{"d_model": 192, "n_experts": 32, "d_expert": 64, "activation": "reglu", "moe_layers": [0, 1, 2, 3, 4, 5, 6, 7, 8, 9, 10, 11, 12], "router_score": "sigmoid", "lr_router": 0.00098, "vocab_size": 4096, "norm_eps": 1e-06, "tie_embeddings": "early", "lr": 0.00944, "beta1": 0.9, "batch_tokens": [65536, 131072, 262144], "dataset": "wikipedia_en"}
Below are experts of layer 4 (counted from 0) of a mixture-of-experts language model. Rows are named router (the router's row for the expert), gate (a neuron's input weights, with its number), up (a neuron's input weights, with its number) and show model dimensions 0-191. Each number is 500 + 25 x the weight over its row's rms, rounded and kept within 0 to 999. Numbers have three digits each.
After each expert's rows: a language model's description of what the expert responds to; "mostly gets" lists some tokens that are sent to it at least half of the time. This comes from a sample of Wikipedia text that the model never trained on.

# expert 29
router:519508455489473510539506497438442533485463560494513498505520510510505486445525531483483497502508509542495499497486448523501487514490501478520521464458505486525474500505469480490514503541464522477477476520509461513488517497500539502484501501524514569457456481492493494493479501510484496492471469497502515497460499524550490507517503445481504466496475514460514525563530510536548489497521486519478506491508495496458529511482494496492491487505516563492537482498480462498512482528468532482474441498505538484554482527487514506526463473545512485479490454530473484486484525488515506498
gate0:496438483494482515501468525477507488509507466505517543471497494546477485499474519494506459534499503486490446509533464532522538464511500529509493472501545553506458507477480512506561493517492492498521556501501460498524471446528519536509539522471529484492475468497503512531496495533485462521487501480472529513528475483493488510530473533476493469518515474484521528486523474517524545547490512497467515475532471504511524466536515485549510511475476529490481520478478544532468459519501499465497481519518509522496495474518506474467532492488545495498476519500489543510491552493506451526
up0:509524499504516476538534535493459523495497501508525508480525471536522511505463539485522500523504514492496481491502501496526501474522540532505523469485515527474493512508520497530560482485475486510482499508497505492481521501499447507536549502515523481459480546492498518537497470468522418529502519499498483537510504492491503537508541526511541487544520481455566508525514502502524515488499491507482536493530494531483510480493505527557491479471514510458526485432507513514468450487556529492468525540512511514531510526513476482482489460525550491497468463546477520500508521510475516517
Word endings and plurals. Final suffixes ending a word, especially plural s, es, ions, ings, ities, er, y, such as Downloads, Christmas, Hatchery.
mostly gets: "ions", "ations", "ings", "ics", "ars", "ins"

# expert 28
router:516485491476493494502508488445438556496475520502514512522541507453516461464529523472522485492505472515488514471481471497496515572502497528514477488490475495508502525508474463533517495546474503444464458524491475499507541478483485547512434498499506535467513507541471492509502514498456482487512461507469507505472487526528475527539514495488501527508496503455490479509497537515487510478504484540502454503493520498517474487510530521477511495485489517483486539525513499500474504520499524517482478472465534450559509530505499482483448487526509488521457488561502531502493548493474501521
gate0:538537531490523511476510477490461516499491491528477509524478512516496474497507517486485520539510573507558540510479495497481479462530454485508515517488477486499527489456459490526484488496495503521485515474463453508480501442514501512501533508476522489495528521494488459467532474495492474472542513486545550523492508495492537488458514458537509501502517513513476497508496515473511451483463478505425470528500550489473485534476513492453512490516491462495468523486532447478469493467506521516469499492479483536512514488492502468555504521517499502507488454497539525535460487482509501505
up0:520540531513515500464515503491482496524495501504466493494504499521484471519484492473500475553472488497522509524497492524533521537551479530530532499493503500516532521469482424480483523511489462486482503507509509521521472444515496475463483516467545517485497548501461471486495455508466454471526514506465527525515492478454502474502497482463456458486502487506497524530508545486537489463509486502473496491527485490501484491490488502436457506480472498503499546461455487471494499472503510486510485493464468535509486511509517504491510528465478487456443490523504565535493467473471472531
Derivational suffixes, institution nouns. Suffixes such as -ation, -al, -ific, -ical and nouns like state, government, National, Register, in academic, institutional and awards contexts.
mostly gets: "ation", " state", " government", " National", " group", " public"

# expert 1
router:529477515511524444541537475439517509471495527540514464493480506500541508471542511510457457528500499493517537508516496514497491547465473487487505453482498529469462486540457503517582479563517489506525513473510459481501534474501489523458469493523538512483530511480543462461462527505495473478484509552474548479476476506492505505481500500539504502499509497508501507537496480514504499498537486529524490481497491501504465501518478504482503504493463528457471506490490506470526492525484483504486473482531480528536544465524469492529504508483534479500512457522522495470506525475484500492
gate0:523459516462505444467546509483462555483510501463501505481493558472476480484510491479472478507522530444472534530429506506474533504479484524439520547513491512512482511534513499514518537492517507448488495519506498507490496487495518530494474487525548470523489460463501500501497520484513523482501469475535492512515467545539499513488467472528448454485505502484504502516515539458509464528503502531483498463488524525465555516516498530480456488495498521517443495531498526517497500470540531490471488492533520481496512499487484541513512464511492517530504496488477521509481487510507514503
up0:492485509536492499530460477506515448521525535490472502535487439508471532485484511450530502476492495514544479518554472473481478470494496457477525510508536475501495526466508513528532507529500471508487467489472501505500512488510492469529491531472506489488470497550480469499534475541527487518484488483444502491476518482532495523503503441492537497513519559515487491494469466483534568502519498506537480482463496473509525491456480495467528511487513451514465492481487491537516510542489488486524499477501453497502484507458493503497505494503542455481540482520456528489511498530499449488
Numeric table digits. Digits, decimal points, percent signs and degree marks inside coordinates, percentages and table cells, such as 37.30889°N, 6.0%, 2–8%.
mostly gets: "′", "%", "^{", "°", "_{", "°N"

# expert 27
router:563494479509517474566525501484491516494504480475523504473479494473529521481506498534483494514489492487535518526515505521498522483470497450513491442512516470490473479538460510470565481550485485514532496522481471436460538481548500504518496521547537519475497513487455496475486488500488495507502517516485502507454489499549503508482473517496487462495517475527498510512516530467519507527507484561499517527452511507496507483485498501463492498497480481449510531472499433513504538529497478506523489482538494481501495505485483443531480496521523526466473484513495505520494581499503503506
gate0:535447509463447492544467517549464459480500511481531479533471491494498489503473479521498531509508472471469531493473523504492511510457516497487532444489475539492503556476459493472516503492510446458487492445525466477539519488531479501500507487482527482487483470469510543498534531527491511488529500532502513499469492508547514498497506454515497485538533501474482489467526470479486515481486510543484535471487531467465509514505502511525491514469500506440505501487513510499496538499459545474499476520508528523503520492510500476509518513508481506466514527483511541450482498496571504498
up0:481486517548515500421529495472545523480477472470485522457498486508486547498477524487497443476505519507535476491492480498484510506466497528490498610505540483534517479490540485523434488494525489537480509524485502533481498500475510524461493525532477498487528518510515486515473482468490524478478473520499510501508493514484488512472520520477461490497480479546548513489489515490510533501513526452508490485521494491515477516488482525471484500446502484528480485542483527495515488502526486527498516473491481477479463470488493533465459500514539470500493484531524457530550499472485492485
Numbers in tables. Spaces, digits, dashes, signs and separator rows in numeric tables of statistics and scores, like |---|---|, −, ±, $, 0–0.
mostly gets: " −", "|---|---|---|---|\n", "|---|---|---|\n", "|---|---|---|---|---|\n", " $", " +"

# expert 15
router:545466460524510501539497514478459496490498492502496536488529518501505491489504514480525545493431488470514500508510495537524483478473484531516485471483514516474499491529468500452576530555511470498487476486508506526498530462506475522527491463540513509529474525511520471500483502514526479503519491542486516488503469526509496493510510514465521475543518518493453478505531511519529502490521485519521538533480474466503496522464511459493463493522452515472456512522486475545509513491469508559534476479518514483497532499468471464487503505496535498503520475488564549479496552508524479528
gate0:473482469524487496478524502483453521540548501470487448520532474497525477483481466525518513496536502473496491487522501496512476459520543479488459482506498492469521500526506499451507458502524481487437512507481494469539471493464508507468478478475508528477485480525507509487505493480437535514471476441513463493484499466504484468523501455516487477479547530509467493528493531466470496484524490540528484497535478529497529523510492481435465498482468470493498468529473470529467549491541517481487514502468515478494482509473491482529476513496497535474515483499536525516496452511513522522
up0:477498503473459465504521508519534480488531496496491531527503544521460490506512482523482483509488500553467472427503509477430474501521480496469542491465490508450499473475478499488506532448485507487471530509512505495509470473464506483518515504479516506520478471501516526512487475507494534483503517502465446517486508507485504485525520503510519499487557469450465513485493490485486458435513512538537481487495486496475510482538494496501497517514530549528478520536458500513485517449487480457491549506493492488479482513525531512529462509519487517468452522482542511488489466483546459508
Sports tables, W/L initials. Table pipes and initial capitals in sports results, especially W or L for win and loss, and Wolverhampton (W)anderers.
mostly gets: " W", " w", " g", " G", " L", " P"

# expert 0
router:544450416535488456522491495511486510508501502512518498506497478520510537486503477474482511514468526480456525501484484525521493518511495554512502502502524531483473539510457499485525474545464452470507495464479534476461525524492448521456480454543491510490468507536474479481481512478502477493502468538530501527483467496482464535502487486469463521503503487490470496519526495478512518489507500516506502504482509502489546482506524476450450448473506514459538490485462491513476506530505469478526462480562529532531485498498462524511482471499496506530500495516484481504496550489486505521
gate0:525474503461534442488465540528485508463509511497500456524455510542525508478538500504515552551468523468485521503474527491516513518549504466521473510493499499482486551512485494487504522511528507509453490486436476462499514507463497488499515472538531509521517491489527523513457454507517524493457493541537489487479476501522486470495490495517529464469500536471489463477462496494539486501481535462466509500485507481490494480498539522452458463496521491508490490497502500502490540545481519501523495467503466512521502481512463509494489537488474511552524492483501468480472454465486531521
up0:504490462456521457518478511551473527486456492507460512462503470502491519515538478514507516497541534463508482529482545515502532504524525476527461526514466495489520483502520446461484477531481496486482518547470483504479471491469510488500513478513486542510491448504523489501532499539505487569474485507512532514513529514472468520503505520505545484504506503498509489503480495469523501537511533530517509520525499518516521478503493460534473486537484530519485528474528508517481515488468479517481440499533497493512520531501517546497509484536562514504468460463455541448482511503511509541
Title and name starts. Opening pieces of capitalized words after quotes or line starts, mostly song or film titles and pronouns, such as He(aven), Har(ry), She.
mostly gets: " He", " She", " Har", " she", " \"", " ad"

# expert 13
router:540466482516506478507519499457485539470494516488513494528528523489460490457537498522491505535476511513473504524552524521485542508495520501468476497475515479492488467530493530525574503521490534497495516503502494472500519498525510493488457510529500530509476476498499488502468510482482507471490535506488519502451451507519504512480524493489534488488521486466454528507513515502547542508485488549509466507476496497490453495456541541481564484506453552485533540482502509465495538516498495489512478452499519443545537445512515494470513520501501517499487457545492467487514525505511480495
gate0:593463491476486499482498446478479514526518488474511503467479520465502459470513531511430484524512504482477496527470510524445550486503518501458518521504483513518496485476486532484512471476496525508492525534502485483489512455517528504498523463537490506492469455515509479495509540514491491510503474519491539485542480539522445490513510511504506508492506506509464467541522523513493492493478505508495491461462525502489494530488516530502486507513529511549545474446501457502477546483476501494516485483474527487504533467508533513525530504539519507503525516445462470493481553522493527496
up0:416532516494508495543489554520534448464474520522471510534514477511517544502482473502572502487507465511508478489516538490550446515487463479524519491505511495487506511526475459493493536522512445484533465465477497541533503559502474492514484501475496475462505542504481495526463489481499494485491530487501467506493517468514532511502464502502490492500488484494529520451493481476528518497507526506505541522542486474518514515500501484462494506508479502431448477516507513503496493502525529496481513525547483511520481521505457493504465491467507482486509493522518536504489457493491479536
Stats and multibyte bytes. Numbers, percent signs and units in sports or election statistics tables, plus raw bytes of non-Latin scripts such as Devanagari or Thai.
mostly gets: "%", " km", "′", " kg", "°W", "08"

# expert 22
router:528466464494558472519475495502474525544462512494531509486511505503515505520490500502466518509490468505500487499488508552497503505494468500489497471487512528536519508468487496510552488544510491485475510491498519492481505481563495489490444499545509533510476509555472492459458537474520473482497481524470528534499462552492500514496481514485500518521524501535546483490515467522489478470483510511531473461479493499529495470520458486480480493536472523439479536509515501451489567513479437464506493467511536515542515525475513499518463465542520492502503475518491500514508540510522492520
gate0:463500470488537480515522479520509529483501512506476527459513502495514522509554534480492562471477536512498451525481516496482511469465486478491522567523500511465524494510480531510523430517492484501524503484489531527493490501523513525496468552550491552510487510504466491460469533502502498544532499532527511532499480520491512522530515475497453487482486495487519500530464458509553520503485511531541519506508506507488481504538490477498494540525508531513447546496494514489515500487470504470528524521477484507466492499459559521517488493512463551520496504507503502496512477555515462514
up0:500532526485494516509498478475523524524505493488493506474478459471497487533538474557531548464497481515504520472464502515494541478502519459500483490490487468514508488449464496517498510531543481510509542509517571501505524521454485488506466506532477497485481505526503515516517490482499533510540473472427480522499479519532527461526475446521495486528515472493501508455530512519479469500538509444507463506496501486500476514494522508476463466499506473499508537565501463521468491537524510488520516483510547496458547523514542518542499516483489477488499536527486476489541500495482508503
Months and Latin prefixes. Month names before a day number in dates and tables, the space after them, and prefixes such as sub, sup, pro, dis.
mostly gets: " sub", " ad", " dis", " pro", " sup", " inter"

# expert 4
router:556466465538521477522516504491497515499467483485527541483482526518501505470480495462483501521478519511504552501500503502526494528520471482498529470534509486498488492481484440508558528518495464508451488468507497461502516519533497499499468434499545496481525515501466489483479500479524508514538528563520501485458463504497465519490473520487479514501503509488520486520490492516495517509510510536525500496467511478535460535503485479439490470478469512450523539506499422495534496552458474534525483491509513515507528496510465473468531487504479516462454498520496465512534507498492510502
gate0:500510506535511469494484497534510485513513505486510514483533495490482475491542456502473470509474527482517495549511539466510528498464536481488485476529491509514545488500478483508497514542498501485475520521485480516478494490479496517489512508526494479533510529531499525469497473498500444470505586505565472514548434491503505549488488492505505497504498493535460526497523507517539491484450464483525502538551539485502492536496499502518522474479481510489485504471521446516542505502524520465498504471506532464500494478485497491452481488478467488518507471430505476492517481548554469489
up0:502500517495541540498495503528503495501525534489489524550505461552524503504511461497490488522495468477472526498493474526450501497453557504513509442540509514520478460492492490495510477503545470487499482532520517492512485502472546526512507512505497542475498475495525509511543529493503475534491556499500500497518516484523523513483505473479446521513516503489485503454501458476569480462500459494507495505506513514497498481454477511521520471484460531435525491478496472490499483502496517537480480489533494466519466525487518459441441452521483501501501497481490521516479516533521477451
Parentheses and year starts. Opening parentheses, brackets and quotes after names, plus year-initial pieces 19 and 20 in dates and tables, such as (USA), (born 1978).
mostly gets: " (", "(", " [", " \"", "19", "==="

# expert 12
router:544490459515511428495537476494490520450469473533546485483497473520501540459492493486488470519460526497508534533494528512481479524480500511470540490504487521498514479543449479489546490522486467515503514501480535474491495498537526521488488461531535518483512494529508479497427497481509468521540540551540515494484488535462490542520482485501488495511488506525451464525513482489511487513501501533541497517495494480531500520513472468476478499535471548477518518476469468488467505479477483550505470493510470496539496497472491497499480502499556486506489501529550510514515518506493460500
gate0:489478462507527469485542490530485511522459493510522511486458516518479514503571482515580482505462474457528501509524489493485470531471542482494489525525542511490500476516501523494498562501465474471461493551458468469487483512538477512466544513517526488500499519464498478487523524494505521509552469521465516459518439514490539480516507466491528556490499469485470490515509473500530476519512537512517485499508523518477504483501474499500539499490508480475483484475473482497544513489489471508496502513497489482512490436528505532531515506502498491510564466519498502533491488476487478502
up0:532545472510485460522532530480485508531536462500485484530506486521550498510466512503513524499505529529505476510450509521479516516482521476487536477518516487548508506467507472515516506529524541482483497462470541491521483519498543511487434527509438510520490507485468475502515487486467486508486497526501565505499501484475506537504487504517540475539558502512537466518510505510509515492498477536507540447494493468510501485526525493539489470503515514497497540482472526490498528442517481538473504462476562442519534469521528526502509516486497460502497524517479499477492493493501474536
Headings and hyphenated starts. Wiki heading markers like == and ===, blank lines, and the first letter after a hyphen, quote or parenthesis, as in west-(c)entral.
mostly gets: "===", "==", " |\n\n", "==\n\n", "\n\n", "===\n\n"